Below are experts of layer 4 (counted from 0) of a mixture-of-experts language model. Rows are named router (the router's row for the expert), gate (a neuron's input weights, with its number), up (a neuron's input weights, with its number) and show model dimensions 0-159. Each number is 200 + 30 x the weight over its row's rms, rounded and kept within 0 to 999.
After each expert's rows: a language model's description of what the expert responds to; "comes after" lists some tokens at least twice as common just before its tokens as in all text. This comes from a sample of Wikipedia text that the model never trained on. Tokens count by the router's weight.

# expert 17
router,222,128,200,140,243,229,167,186,245,187,188,210,198,182,199,168,184,172,180,175,197,189,261,204,177,212,177,166,163,212,233,190,177,165,174,220,218,204,215,207,136,188,223,191,149,189,188,178,199,218,181,188,212,180,202,120,166,177,220,192,239,200,170,226,208,195,174,203,177,157,166,195,225,177,204,237,145,219,170,195,191,233,242,162,190,206,221,185,210,245,194,172,224,164,250,245,219,189,151,177,191,191,244,216,200,205,224,163,171,249,189,152,172,194,236,165,185,217,184,225,193,225,164,243,228,147,236,189,203,169,223,217,177,202,214,210,248,195,218,153,228,175,258,228,237,237,173,211,210,242,189,175,259,265,192,209,236,284,155,231
gate0,159,213,193,156,213,215,153,216,189,173,203,207,196,141,174,231,187,239,231,161,230,224,217,189,169,209,212,197,225,239,228,162,185,138,166,224,187,161,209,204,239,184,200,173,161,220,203,240,213,226,140,183,233,187,218,199,232,206,235,199,198,134,165,217,195,176,221,234,234,178,176,183,170,190,192,236,212,166,227,205,192,161,187,210,205,213,183,189,165,131,189,235,159,190,210,195,171,179,176,148,193,205,214,203,224,201,177,189,138,160,166,225,155,203,211,158,160,205,160,196,187,226,178,249,244,151,214,244,175,176,224,132,223,162,189,175,211,246,199,142,227,201,267,169,173,270,208,214,214,144,224,165,226,205,237,186,255,196,193,253
up0,184,211,173,255,179,215,277,143,223,187,207,214,187,199,219,171,191,195,195,199,237,166,165,192,168,285,188,175,242,209,219,231,194,199,173,196,168,211,205,217,243,223,209,214,210,163,186,141,162,180,168,176,160,165,185,203,269,230,201,207,221,168,219,238,195,179,153,201,191,218,179,261,203,192,176,214,208,210,231,253,225,184,193,197,213,229,220,176,193,163,221,205,158,202,205,184,180,232,204,248,207,207,235,192,220,232,173,175,227,159,213,214,200,293,182,242,224,240,210,197,234,188,195,190,205,237,147,157,204,226,188,209,199,254,209,154,192,179,186,228,236,219,194,199,111,217,170,221,219,185,242,213,210,237,118,188,264,161,223,215
gate1,268,175,234,190,195,192,169,183,190,198,228,225,211,224,194,184,170,163,208,173,280,213,212,236,207,193,202,196,205,204,200,188,210,198,196,172,185,251,184,222,242,198,248,223,175,133,166,143,219,200,218,162,230,213,228,203,226,188,199,207,221,164,184,267,200,191,196,184,200,204,250,240,184,232,190,232,187,249,167,208,187,188,231,225,159,231,227,195,177,188,197,192,193,174,237,224,219,192,235,166,227,194,236,256,171,238,180,182,200,149,207,215,230,138,219,184,181,152,175,179,167,216,219,187,169,175,281,235,164,224,217,185,203,279,194,173,186,218,203,160,158,274,222,192,154,194,176,164,181,244,201,234,243,222,203,204,149,279,222,199
up1,245,232,162,140,199,164,215,141,188,228,157,191,243,184,177,202,193,182,160,206,172,248,186,177,206,234,232,195,228,205,185,188,199,217,242,268,206,254,186,259,172,234,184,239,253,187,196,164,185,180,198,212,164,201,201,216,222,220,149,236,178,179,185,217,207,260,159,183,211,169,197,201,161,180,163,180,250,219,132,171,232,207,227,149,202,223,198,191,147,178,145,185,189,223,238,211,144,203,228,202,184,148,189,188,187,224,195,208,143,197,168,177,168,195,211,171,190,155,154,138,158,222,178,237,187,168,186,155,248,245,142,210,169,213,214,199,159,175,230,174,209,220,165,200,223,155,202,235,153,173,168,194,199,210,190,218,204,207,188,210
gate2,209,153,193,240,242,151,158,236,237,208,259,202,212,206,200,210,201,245,211,194,212,249,160,211,200,250,206,225,156,200,199,240,216,153,200,162,229,183,224,193,208,178,255,150,156,148,223,204,228,195,166,197,233,191,202,191,198,230,190,177,228,174,150,172,178,215,253,160,202,189,206,200,151,155,212,219,173,226,187,211,184,201,179,198,160,187,208,220,183,255,206,170,192,181,231,225,190,193,242,218,164,247,187,148,221,230,197,288,234,152,187,213,208,203,160,210,220,234,203,196,252,150,182,210,209,216,153,216,217,203,220,218,234,196,200,126,229,236,180,211,202,226,253,140,158,198,157,214,208,217,200,208,265,203,195,210,159,214,229,130
up2,213,226,234,200,172,194,204,156,215,179,216,206,249,201,208,163,259,182,198,166,198,162,141,223,173,178,246,186,221,166,234,221,211,183,222,200,230,185,229,209,200,241,209,169,187,248,190,198,228,188,234,125,252,247,306,147,202,178,193,205,185,162,207,190,262,145,243,206,234,169,191,177,185,153,169,187,164,179,192,212,227,172,212,212,225,189,227,205,175,177,189,207,185,128,193,123,208,193,215,185,173,229,170,208,233,194,223,208,194,240,164,230,218,209,151,210,188,243,216,199,227,200,146,256,168,193,228,225,160,213,224,169,185,211,158,170,170,216,168,193,194,196,213,193,233,127,197,244,223,192,200,228,234,189,170,201,243,206,185,164
ar/ay word-middle pieces
comes after: " s", " S", " K", " w", " W", " T"

# expert 12
router,171,179,190,191,173,215,214,175,183,190,208,217,184,178,149,160,179,182,231,200,229,197,213,141,214,188,225,190,138,203,173,158,259,113,238,202,265,159,228,216,177,182,157,160,172,154,192,242,204,169,253,171,216,195,218,197,224,171,212,146,204,172,181,162,203,220,177,176,182,203,214,190,215,162,220,188,213,205,139,197,151,179,220,212,137,195,184,165,195,190,260,132,198,164,202,219,190,190,143,180,185,228,220,197,208,159,224,164,163,212,206,198,230,203,254,155,191,207,224,224,228,203,201,209,221,195,209,193,207,209,181,214,205,142,239,209,230,242,172,244,135,208,216,215,239,157,176,203,259,215,162,235,166,215,213,264,240,211,170,194
gate0,219,197,231,166,217,182,219,213,203,191,207,173,265,195,176,187,199,221,137,135,202,188,190,199,166,194,178,200,163,199,187,165,184,174,163,229,202,141,255,193,199,225,173,185,226,187,265,228,226,197,179,210,213,141,217,179,234,213,195,214,228,196,157,161,244,223,121,165,203,237,242,219,173,206,198,267,241,136,256,211,239,160,172,206,164,238,240,238,250,198,183,180,171,219,213,204,205,193,165,211,180,183,195,197,161,208,178,223,178,181,172,225,217,183,230,184,155,201,147,208,176,206,172,232,177,186,255,209,154,226,222,133,202,273,197,274,203,184,226,199,201,207,207,233,221,216,268,206,161,200,202,173,193,237,185,228,198,199,193,202
up0,159,190,174,192,208,181,202,188,237,229,191,196,201,194,190,205,211,184,124,237,233,272,210,209,187,249,227,198,153,208,223,250,164,173,222,205,197,210,211,185,191,212,276,206,207,191,230,214,153,225,209,192,193,166,172,154,186,236,216,208,160,202,162,176,206,215,247,171,234,221,226,216,236,207,165,245,187,246,197,204,228,214,213,215,171,185,175,204,200,254,225,196,156,234,158,224,181,191,169,200,170,155,201,187,195,218,178,229,175,204,180,216,181,202,231,213,117,257,200,209,193,195,205,179,192,232,163,252,217,193,210,164,232,282,191,207,131,199,143,254,150,259,190,259,243,216,179,227,214,219,183,220,193,209,185,178,132,163,165,180
gate1,217,198,177,199,194,173,275,173,248,199,185,226,225,215,195,228,222,200,212,169,226,201,211,192,187,201,174,152,210,222,174,226,235,202,180,184,159,173,174,244,196,250,203,217,188,190,210,244,188,217,178,184,210,234,197,210,224,160,236,116,202,214,199,182,158,173,197,221,115,206,204,200,226,206,257,178,239,218,185,223,209,190,176,165,198,210,207,196,167,228,167,196,261,115,245,167,225,226,209,232,176,210,200,227,188,172,199,167,172,270,188,227,228,195,230,220,235,176,229,207,221,193,174,171,211,255,206,243,135,235,242,188,187,196,188,232,245,142,170,231,135,228,163,190,114,210,181,178,213,201,173,258,181,173,207,212,224,201,190,189
up1,177,199,221,211,240,164,222,256,255,165,170,168,174,143,222,192,231,196,255,179,212,201,181,230,176,236,205,207,215,147,181,236,244,219,209,204,181,212,184,187,189,205,196,235,146,189,203,194,197,173,171,188,230,192,169,183,241,192,214,203,197,184,201,226,199,179,196,183,142,248,222,169,194,170,204,237,228,153,179,215,210,195,155,185,177,203,197,202,178,165,161,154,160,189,218,194,233,203,187,168,263,217,233,244,223,170,201,168,203,205,204,163,169,184,178,261,241,197,199,232,251,188,231,206,210,239,229,225,141,230,214,204,173,213,148,285,257,171,213,157,128,212,205,139,194,231,183,146,167,172,172,180,192,182,210,178,221,139,192,145
gate2,240,162,198,207,158,188,191,186,235,220,251,242,144,196,237,246,238,203,200,210,258,232,141,196,165,204,245,196,190,222,229,172,196,231,211,226,143,181,173,211,244,193,192,200,191,158,222,202,235,189,253,220,147,226,194,279,215,231,206,212,213,177,167,181,201,158,158,209,170,184,217,214,218,137,229,172,189,243,188,238,200,140,157,191,199,174,220,170,181,235,223,182,176,216,181,217,176,191,187,204,184,237,215,181,212,231,165,265,207,246,168,158,260,178,216,174,207,176,217,197,186,220,254,204,198,246,178,230,222,219,198,185,201,209,183,220,171,198,155,197,145,201,207,186,255,225,256,226,177,185,166,212,183,229,161,279,155,207,221,198
up2,214,211,188,243,207,135,213,220,175,213,235,151,242,201,167,193,202,206,220,204,185,256,179,235,223,136,209,251,189,206,243,178,176,195,161,153,216,228,214,194,183,201,180,189,208,231,265,175,222,234,193,149,209,190,185,192,220,163,183,164,218,231,174,221,197,248,203,163,197,168,194,230,260,301,213,232,218,178,189,197,218,255,199,208,202,224,218,210,218,225,169,161,159,204,230,199,264,199,207,204,216,185,161,231,193,224,168,162,229,193,224,220,158,185,181,179,196,236,232,217,269,159,246,173,165,212,188,157,186,174,243,174,199,216,159,239,210,142,185,227,197,237,190,192,189,210,208,192,213,196,180,158,203,207,248,180,254,187,249,128
Capitals opening names
comes after: " |", "-", " (", " \"", "==", ":"

# expert 2
router,150,146,147,189,142,220,227,151,243,144,154,191,154,182,178,162,180,173,200,159,222,174,249,223,200,182,202,170,167,205,187,225,201,104,220,191,263,196,228,217,176,217,186,156,180,185,245,219,200,202,204,177,182,189,193,183,188,185,210,215,231,176,206,214,199,202,208,160,235,181,196,205,180,161,194,167,162,218,156,253,182,171,143,191,168,203,182,189,190,159,220,208,192,157,207,262,203,227,239,192,182,214,201,199,186,198,174,180,233,212,265,204,227,212,242,174,222,206,221,183,203,207,178,243,196,204,214,218,197,170,183,197,209,145,170,163,199,231,203,222,236,122,173,221,263,171,195,245,200,178,188,211,210,207,277,238,206,267,161,226
gate0,157,200,209,233,175,214,199,183,207,238,211,210,246,191,227,186,169,214,243,170,140,152,215,286,239,157,194,187,197,204,197,177,241,250,211,204,189,179,179,185,162,168,173,172,144,178,189,171,166,208,243,194,288,226,231,167,185,194,180,164,179,228,172,231,222,227,164,223,210,178,199,202,233,169,256,184,204,230,225,205,206,164,271,199,222,215,237,191,278,209,258,170,236,190,208,226,210,203,203,155,231,193,205,172,172,169,172,175,149,181,172,195,217,208,207,212,193,175,199,170,262,226,184,171,209,200,247,203,247,192,229,204,199,210,201,210,222,238,169,193,204,257,183,187,258,158,190,235,185,158,169,224,255,201,264,218,188,175,198,196
up0,215,240,224,249,191,243,200,201,222,187,247,223,189,196,228,192,198,255,197,197,249,237,153,145,215,203,212,201,168,196,203,187,158,246,191,195,241,193,167,208,190,214,205,134,214,242,177,206,184,199,194,211,179,147,198,198,165,229,203,215,192,220,276,232,256,194,179,189,189,175,175,229,185,221,207,145,188,242,170,186,194,215,248,199,216,191,150,195,160,254,235,163,237,262,199,211,239,209,229,187,222,195,200,163,121,200,226,204,173,161,217,189,254,196,218,189,142,221,220,163,179,249,164,234,197,248,196,213,197,163,246,229,198,241,247,172,174,164,230,246,204,176,173,231,160,175,179,221,207,170,193,231,193,133,197,247,199,219,216,244
gate1,243,166,224,220,221,214,248,233,216,221,224,237,206,178,227,234,191,172,156,183,190,192,202,172,143,207,189,173,168,199,195,188,176,255,266,167,210,271,189,184,171,172,198,202,222,193,172,148,217,176,209,226,147,189,222,143,141,205,178,184,186,174,236,176,204,210,224,192,201,190,168,166,274,212,224,158,203,234,201,145,234,192,187,152,182,202,188,160,198,181,196,215,189,186,184,187,170,210,180,178,181,206,198,255,208,268,251,230,202,188,255,199,209,210,255,157,242,169,214,195,228,213,243,244,176,257,186,155,235,199,208,164,219,175,208,219,225,138,185,232,186,171,230,210,235,185,189,164,184,187,246,226,171,228,136,192,240,189,168,245
up1,178,211,198,163,150,207,232,189,225,215,233,218,299,249,192,193,196,215,205,176,170,206,199,184,215,135,171,164,245,169,183,176,196,177,208,180,204,216,239,182,198,196,181,203,276,185,200,223,183,200,212,253,171,196,214,230,171,130,198,202,225,212,163,202,155,215,223,215,183,187,193,148,205,184,213,221,214,251,163,206,235,150,191,177,197,180,165,238,188,217,252,167,147,276,223,213,182,181,201,139,193,141,225,213,202,213,225,189,246,210,216,199,269,135,174,192,216,223,178,184,243,161,186,153,177,195,199,195,210,212,175,204,178,234,215,193,178,182,211,222,201,226,239,197,167,236,150,206,236,176,217,263,165,223,269,229,207,175,229,198
gate2,173,188,212,210,203,192,190,188,130,233,254,222,185,258,202,194,175,234,158,186,222,176,183,158,241,218,208,205,196,237,215,175,184,276,208,197,185,196,201,170,151,175,152,182,196,128,204,228,161,220,262,239,158,194,217,188,169,245,191,118,188,255,245,168,215,201,236,227,165,244,208,216,194,156,230,220,208,193,215,191,228,192,201,205,179,210,206,183,199,240,204,178,175,184,222,210,215,223,190,200,210,220,224,189,211,223,243,178,241,167,214,148,191,229,166,212,175,212,232,180,164,209,179,222,169,220,234,209,170,227,199,173,271,182,202,107,167,161,163,184,150,227,185,200,182,146,179,232,214,255,177,197,209,157,186,208,194,254,214,169
up2,184,155,206,197,217,118,197,165,218,208,160,228,194,223,198,206,208,165,193,178,196,192,221,225,222,223,199,226,225,218,211,237,208,225,182,144,238,183,212,232,206,182,189,199,192,215,217,233,157,192,225,230,189,156,209,190,118,203,190,191,190,198,225,219,213,247,215,212,155,210,232,186,212,192,295,166,214,147,240,180,223,229,183,164,136,183,187,173,259,190,205,188,162,189,222,194,166,237,139,249,192,180,233,190,167,198,227,179,217,200,221,211,175,192,252,249,193,187,230,198,219,235,231,248,191,185,260,251,157,231,154,215,196,188,190,224,214,179,242,238,294,246,165,219,148,158,192,185,193,183,166,184,199,204,250,191,221,220,222,211
Capitalized word-initial letters
comes after: " the", "-", " |", ",", " and", " a"

# expert 7
router,177,191,193,194,214,191,244,183,205,202,206,219,188,161,261,187,175,207,287,162,185,188,242,182,244,231,227,166,173,182,229,174,185,162,204,258,235,240,205,217,228,145,190,187,199,174,190,213,216,177,195,201,219,139,150,233,178,174,212,217,226,95,199,163,158,164,164,211,167,154,272,220,277,190,235,143,234,208,170,245,196,161,190,246,222,195,164,156,184,199,234,136,204,264,185,226,203,174,216,226,207,136,210,237,175,208,183,208,188,181,250,183,179,221,175,189,190,187,250,213,185,203,201,189,205,203,193,217,199,192,188,174,239,189,189,172,227,215,166,194,235,231,180,212,181,205,200,168,175,190,200,205,205,163,201,183,173,182,147,193
gate0,189,197,202,186,241,209,213,218,215,185,187,237,219,221,139,210,235,178,211,184,216,241,251,219,220,221,162,226,204,169,242,181,216,186,267,217,196,227,241,225,188,165,186,214,191,173,206,206,232,139,207,209,244,156,222,160,260,212,191,214,270,202,162,217,247,204,187,242,219,210,169,163,180,172,158,178,152,200,181,179,204,231,185,224,228,188,168,196,199,198,201,222,173,193,213,212,257,175,235,237,254,191,160,131,230,146,224,213,230,174,223,218,163,213,140,194,237,179,209,193,215,214,172,242,166,157,146,190,163,185,177,237,214,214,216,248,183,253,248,204,175,156,122,226,156,193,201,236,232,199,229,219,233,192,153,223,182,175,199,212
up0,252,200,199,228,248,226,233,174,173,202,183,185,251,167,229,167,208,173,272,172,190,218,222,163,168,193,203,218,184,183,240,165,175,207,217,210,194,212,215,177,304,183,173,183,204,186,214,201,199,199,209,224,268,153,216,205,266,252,199,215,215,213,257,201,238,165,233,167,227,170,238,203,199,199,216,174,226,182,167,155,209,225,201,240,207,209,188,238,170,222,240,161,222,227,196,224,231,209,211,214,198,191,157,156,173,245,167,198,173,186,158,204,242,221,228,218,171,164,158,175,166,205,211,171,210,191,227,193,187,223,174,179,186,217,270,224,148,202,227,221,170,222,214,230,223,226,127,166,147,190,235,152,184,198,149,151,227,202,167,224
gate1,206,244,165,183,243,168,157,211,232,173,224,177,228,193,232,186,233,192,208,142,208,182,186,180,239,200,202,202,190,178,202,205,209,168,213,213,200,186,184,154,209,195,156,199,146,159,211,223,162,155,203,184,222,258,178,192,223,154,178,200,181,129,175,221,134,186,235,234,201,173,195,211,259,226,192,209,218,193,175,187,193,136,179,168,221,203,158,182,229,177,190,179,186,190,206,220,205,211,230,208,129,179,234,166,174,218,245,237,239,214,223,231,218,217,144,214,245,223,225,194,214,202,214,214,235,176,217,173,227,187,146,230,192,167,213,196,216,219,241,161,153,189,203,137,131,264,229,236,175,242,233,226,228,242,213,165,233,163,135,224
up1,235,228,191,118,202,226,159,220,185,171,156,251,221,206,193,151,172,152,219,241,234,221,237,204,190,167,236,194,184,216,193,210,169,201,191,171,135,167,226,217,216,240,238,164,187,218,211,171,131,183,193,220,199,236,175,190,188,193,199,152,146,250,222,156,237,195,195,230,192,230,214,171,184,219,186,150,122,170,170,222,204,158,179,196,210,190,198,225,230,188,214,241,219,287,168,188,225,179,190,196,200,202,186,161,163,213,164,240,232,214,217,240,154,200,254,221,215,181,231,182,154,223,207,220,148,199,230,201,219,232,174,193,227,192,221,240,163,177,213,194,253,217,186,270,182,172,174,204,218,216,163,204,205,260,215,185,185,216,234,212
gate2,237,244,200,169,177,177,204,234,160,224,179,200,190,226,222,253,184,191,235,199,164,255,261,165,199,232,218,229,150,242,185,231,236,254,174,244,195,225,238,225,213,164,188,158,198,194,189,226,254,246,194,172,147,184,206,157,210,223,238,217,192,205,215,142,211,148,194,179,190,197,156,222,190,238,199,220,198,222,250,200,189,149,221,180,214,261,221,201,158,213,208,189,235,195,157,212,170,266,222,186,217,177,259,208,209,155,187,205,207,220,188,204,175,164,177,197,153,195,193,131,191,272,135,208,198,193,170,242,229,197,224,180,215,203,233,198,192,164,216,172,175,203,191,240,241,200,226,246,248,203,171,181,231,140,188,193,166,176,197,183
up2,185,190,199,230,155,210,192,187,176,144,207,231,196,216,184,198,211,250,276,202,211,155,191,172,246,156,212,212,207,195,198,212,148,216,172,167,185,185,244,174,197,159,139,165,204,261,225,193,210,230,133,241,243,212,170,235,154,219,201,187,220,178,234,217,186,163,160,193,223,179,162,218,187,196,177,211,241,158,207,225,197,247,226,256,204,221,209,176,229,149,246,279,235,261,187,215,175,181,185,171,203,169,228,232,237,200,154,155,185,147,183,231,206,219,173,222,152,169,197,219,187,119,175,214,199,222,195,197,156,215,225,224,210,179,208,134,251,234,171,183,207,241,196,204,219,227,211,153,198,192,217,211,176,205,199,184,167,203,192,197
Mid-word consonant pieces
comes after: " p", " P", "p", "c", " f", "f"

# expert 11
router,209,169,190,177,184,212,179,174,237,187,210,216,211,239,151,151,187,177,177,243,205,192,198,174,210,312,219,160,149,210,211,157,214,206,245,193,226,191,229,223,238,206,162,211,179,133,198,155,222,203,260,190,207,168,174,178,191,163,236,210,190,182,175,201,153,193,207,207,258,199,162,174,225,154,211,206,233,186,182,237,211,184,201,212,212,219,219,163,193,212,220,210,227,143,225,211,188,200,216,142,221,234,261,214,202,172,248,194,254,181,215,153,208,218,178,198,151,176,224,199,213,202,159,168,247,175,243,185,222,198,166,192,197,214,191,156,250,182,196,178,167,156,152,214,240,187,234,234,250,169,274,178,254,208,243,229,214,193,192,206
gate0,225,152,214,192,189,165,277,149,163,215,217,226,212,204,234,141,203,168,172,168,200,136,127,170,185,207,208,175,224,200,217,141,211,204,172,181,226,191,182,227,219,245,217,260,173,154,187,226,206,185,214,204,172,183,149,226,217,187,230,235,197,161,204,214,147,193,185,167,192,230,202,179,170,200,215,174,192,218,188,225,160,159,212,172,192,187,170,173,174,214,155,175,205,190,166,202,217,169,228,187,171,209,205,225,233,187,153,270,194,155,230,143,266,212,216,210,178,257,205,206,232,203,205,212,206,195,187,225,160,196,197,182,190,204,177,162,152,213,252,241,234,202,218,276,187,215,190,243,146,208,215,219,154,184,149,253,193,210,231,240
up0,228,169,187,161,231,178,210,184,212,210,135,217,199,177,209,149,205,185,213,199,234,182,238,218,179,214,170,237,144,259,194,215,193,168,179,217,178,174,207,309,216,179,194,200,228,202,204,242,189,224,219,218,201,240,201,206,183,214,204,156,161,205,169,199,209,227,223,249,163,143,195,218,219,187,155,200,221,205,218,177,223,162,152,246,165,208,170,141,184,170,198,178,198,198,238,175,226,153,198,221,177,143,189,153,170,201,180,196,116,187,235,203,195,193,184,182,240,210,182,183,217,226,209,216,161,231,198,165,179,269,151,193,222,218,188,258,259,183,202,193,266,209,162,199,186,227,199,172,207,171,145,215,190,242,207,174,215,237,261,214
gate1,191,210,218,140,146,220,174,187,218,206,108,260,116,194,206,154,163,234,120,221,138,253,215,230,196,210,220,149,228,182,196,217,204,170,194,170,150,159,200,204,214,204,217,228,178,211,158,174,225,240,168,147,267,213,194,234,205,226,216,195,168,215,200,222,167,177,192,222,158,200,194,183,177,183,246,174,156,221,176,217,255,205,201,172,221,165,162,195,258,193,210,224,220,211,231,161,198,156,183,190,164,187,205,217,231,176,191,224,171,177,256,206,213,209,187,176,214,217,180,188,194,213,199,244,253,193,225,207,260,185,206,241,173,187,195,194,176,182,201,172,220,186,165,224,241,211,203,225,200,257,152,207,240,172,226,195,190,226,209,232
up1,174,171,153,227,204,193,185,256,252,166,207,227,185,177,202,214,196,212,217,184,206,177,164,218,221,235,167,184,196,206,205,159,203,207,232,200,187,267,181,272,153,183,216,215,178,200,166,259,130,195,171,247,251,202,169,178,182,210,169,195,253,285,239,183,209,186,213,167,182,170,179,172,190,155,182,246,166,252,205,197,125,237,192,224,216,214,157,192,161,189,146,208,159,258,186,193,208,190,193,192,180,218,211,172,238,223,241,196,238,191,198,147,182,190,211,230,160,172,247,204,163,135,202,215,182,238,167,143,151,214,177,174,247,226,186,168,172,231,215,186,200,190,191,194,191,194,188,190,151,202,210,204,217,204,182,169,169,172,226,228
gate2,161,181,165,202,207,207,230,185,210,184,172,190,193,183,182,173,196,175,198,217,206,185,241,214,169,193,218,198,151,161,225,209,156,234,221,182,229,176,188,212,194,201,188,180,247,183,189,194,232,234,178,211,195,191,188,258,182,202,248,182,217,148,149,222,115,189,250,229,222,217,181,216,204,193,173,228,207,183,210,211,180,247,205,187,202,195,219,191,205,182,151,164,254,198,186,209,169,164,172,159,209,218,213,163,226,250,219,223,208,275,264,158,214,154,130,216,185,181,195,236,165,138,201,182,168,215,219,212,239,259,242,219,222,237,236,199,257,249,204,200,109,177,160,237,196,152,191,222,171,205,230,229,178,223,246,202,201,210,208,140
up2,172,220,179,167,230,190,148,178,205,168,203,225,153,167,195,207,217,177,190,158,200,181,178,212,220,190,205,164,219,171,182,232,262,220,138,252,177,151,246,191,157,144,223,194,213,164,218,239,162,149,202,182,232,236,181,209,168,192,164,206,255,190,223,238,252,186,240,221,175,189,187,175,171,205,235,228,166,229,179,177,180,225,103,185,208,219,209,188,172,221,200,230,203,188,175,172,194,194,157,208,188,195,185,159,215,208,246,187,196,121,193,261,193,198,212,195,237,203,199,222,205,199,193,208,137,243,148,194,222,214,242,209,217,160,179,241,188,140,158,240,229,202,262,187,233,238,191,236,179,190,140,214,170,175,175,209,224,200,215,211
Word-start continuation pieces
comes after: " L", " l", " W", " w", " J", " M"

# expert 1
router,222,229,166,207,207,182,207,200,206,206,165,231,147,191,159,177,177,183,218,136,198,131,208,201,167,200,181,175,160,210,204,184,203,260,251,206,199,190,164,234,144,176,201,169,145,233,197,203,216,266,239,170,219,197,167,210,165,195,214,180,186,158,154,227,263,268,235,250,171,183,223,213,187,170,212,189,208,157,177,184,215,177,174,196,220,260,201,173,199,221,207,151,217,173,241,209,243,203,190,213,136,189,216,215,155,166,184,152,209,168,196,182,221,159,212,147,117,154,212,178,190,199,142,222,233,196,220,173,217,204,237,160,256,209,166,167,162,202,178,224,209,211,239,212,189,194,153,159,176,209,211,194,188,199,180,176,248,189,191,189
gate0,224,212,176,190,172,166,184,157,178,201,219,247,218,221,238,250,205,199,153,257,209,175,209,245,161,159,197,190,209,219,209,198,218,254,242,205,245,187,160,254,202,175,175,226,223,207,193,230,238,193,254,234,199,191,209,233,226,132,240,144,201,177,157,177,215,189,178,196,229,210,238,207,230,247,208,200,193,160,225,224,228,187,189,204,161,195,166,216,251,240,194,168,164,145,242,171,162,212,206,149,205,228,176,202,217,196,211,180,170,220,158,210,197,172,222,177,209,133,172,174,159,144,262,183,239,203,206,190,230,225,226,237,199,252,210,161,220,253,213,192,192,211,185,207,249,234,183,240,192,204,261,215,150,184,268,217,179,202,197,225
up0,193,229,220,187,245,203,269,215,227,205,231,166,187,168,174,216,247,204,210,199,192,221,187,259,197,156,207,241,200,214,157,236,184,246,184,173,155,155,197,189,230,184,276,222,213,165,180,217,181,212,163,196,253,153,181,231,161,236,181,196,227,191,213,217,147,221,183,171,216,215,188,127,235,214,217,152,248,209,192,231,190,190,252,204,197,120,221,203,224,188,189,178,259,183,139,169,205,204,188,204,168,196,166,211,204,201,205,236,202,222,229,152,194,195,205,186,181,169,241,197,218,206,118,193,157,241,253,281,232,229,190,228,201,187,198,126,215,223,169,169,162,194,201,185,186,201,240,199,201,219,185,176,191,176,184,215,228,172,190,224
gate1,156,216,220,146,240,218,194,223,204,172,181,201,210,207,200,200,191,200,152,210,190,129,161,191,217,264,237,202,233,187,190,138,182,189,233,177,201,195,170,179,211,225,205,158,190,239,210,235,219,205,233,226,217,187,185,266,155,240,230,164,189,201,132,218,191,268,166,268,200,198,218,192,189,250,209,191,202,221,222,196,219,217,207,188,220,265,219,265,182,169,245,202,224,151,251,213,181,211,244,191,186,208,214,190,204,166,187,197,234,251,209,261,229,227,197,198,205,152,180,204,251,117,196,204,193,209,246,225,177,189,178,211,206,179,243,193,196,223,190,186,203,158,234,215,151,193,173,182,146,190,248,210,162,155,214,251,228,199,234,194
up1,196,201,176,276,212,202,159,169,212,251,233,189,185,233,196,196,188,208,166,188,197,205,193,182,191,240,198,166,218,236,199,208,122,207,188,253,212,195,210,236,231,243,166,169,234,203,182,207,150,233,176,229,145,153,207,119,161,220,189,201,188,206,144,188,242,184,225,218,193,128,179,230,193,190,264,256,172,182,167,191,175,182,184,168,174,130,214,233,221,187,177,167,175,214,226,253,247,241,169,163,209,215,279,192,192,191,197,198,136,222,188,158,181,179,217,222,239,170,200,193,190,191,221,156,210,193,219,216,155,206,153,181,183,189,203,209,198,173,233,204,264,186,224,212,231,186,235,236,181,239,200,231,197,193,199,182,228,181,240,209
gate2,219,167,227,216,214,247,129,211,251,191,213,243,169,188,183,179,176,160,215,210,167,168,177,213,218,161,169,166,217,191,177,213,183,188,132,204,162,195,182,156,207,203,207,200,208,209,203,197,191,238,180,184,252,186,145,181,215,201,211,209,189,143,214,231,217,276,216,236,202,163,197,245,219,192,212,195,135,239,198,156,241,251,211,166,207,247,167,190,239,227,230,160,279,192,195,249,206,242,202,219,204,200,194,207,203,259,163,167,255,217,192,244,181,185,194,184,189,190,217,237,197,136,228,209,201,204,231,178,251,212,235,165,211,140,179,213,189,168,176,251,156,208,190,252,181,212,207,215,215,233,252,138,214,221,203,179,219,224,172,191
up2,249,199,251,191,236,190,208,202,219,179,273,167,185,143,179,231,156,195,188,197,170,250,216,206,161,168,181,186,225,211,200,201,199,211,166,222,171,215,196,127,188,211,185,187,185,159,228,174,183,184,151,180,221,200,202,155,185,154,195,136,210,191,223,214,215,280,171,171,219,150,243,180,194,165,212,198,204,196,189,167,183,214,197,181,172,186,167,192,173,124,190,187,212,153,190,274,249,210,174,221,185,201,205,165,222,236,215,215,180,220,189,214,249,249,237,164,186,182,205,185,185,194,212,291,225,201,215,153,272,168,223,182,202,190,209,186,207,200,184,225,211,171,232,188,240,246,189,191,180,251,254,220,242,232,143,193,195,219,174,188
Vowel-led mid-word pieces
comes after: " R", " H", " Ch", " C", " h", " T"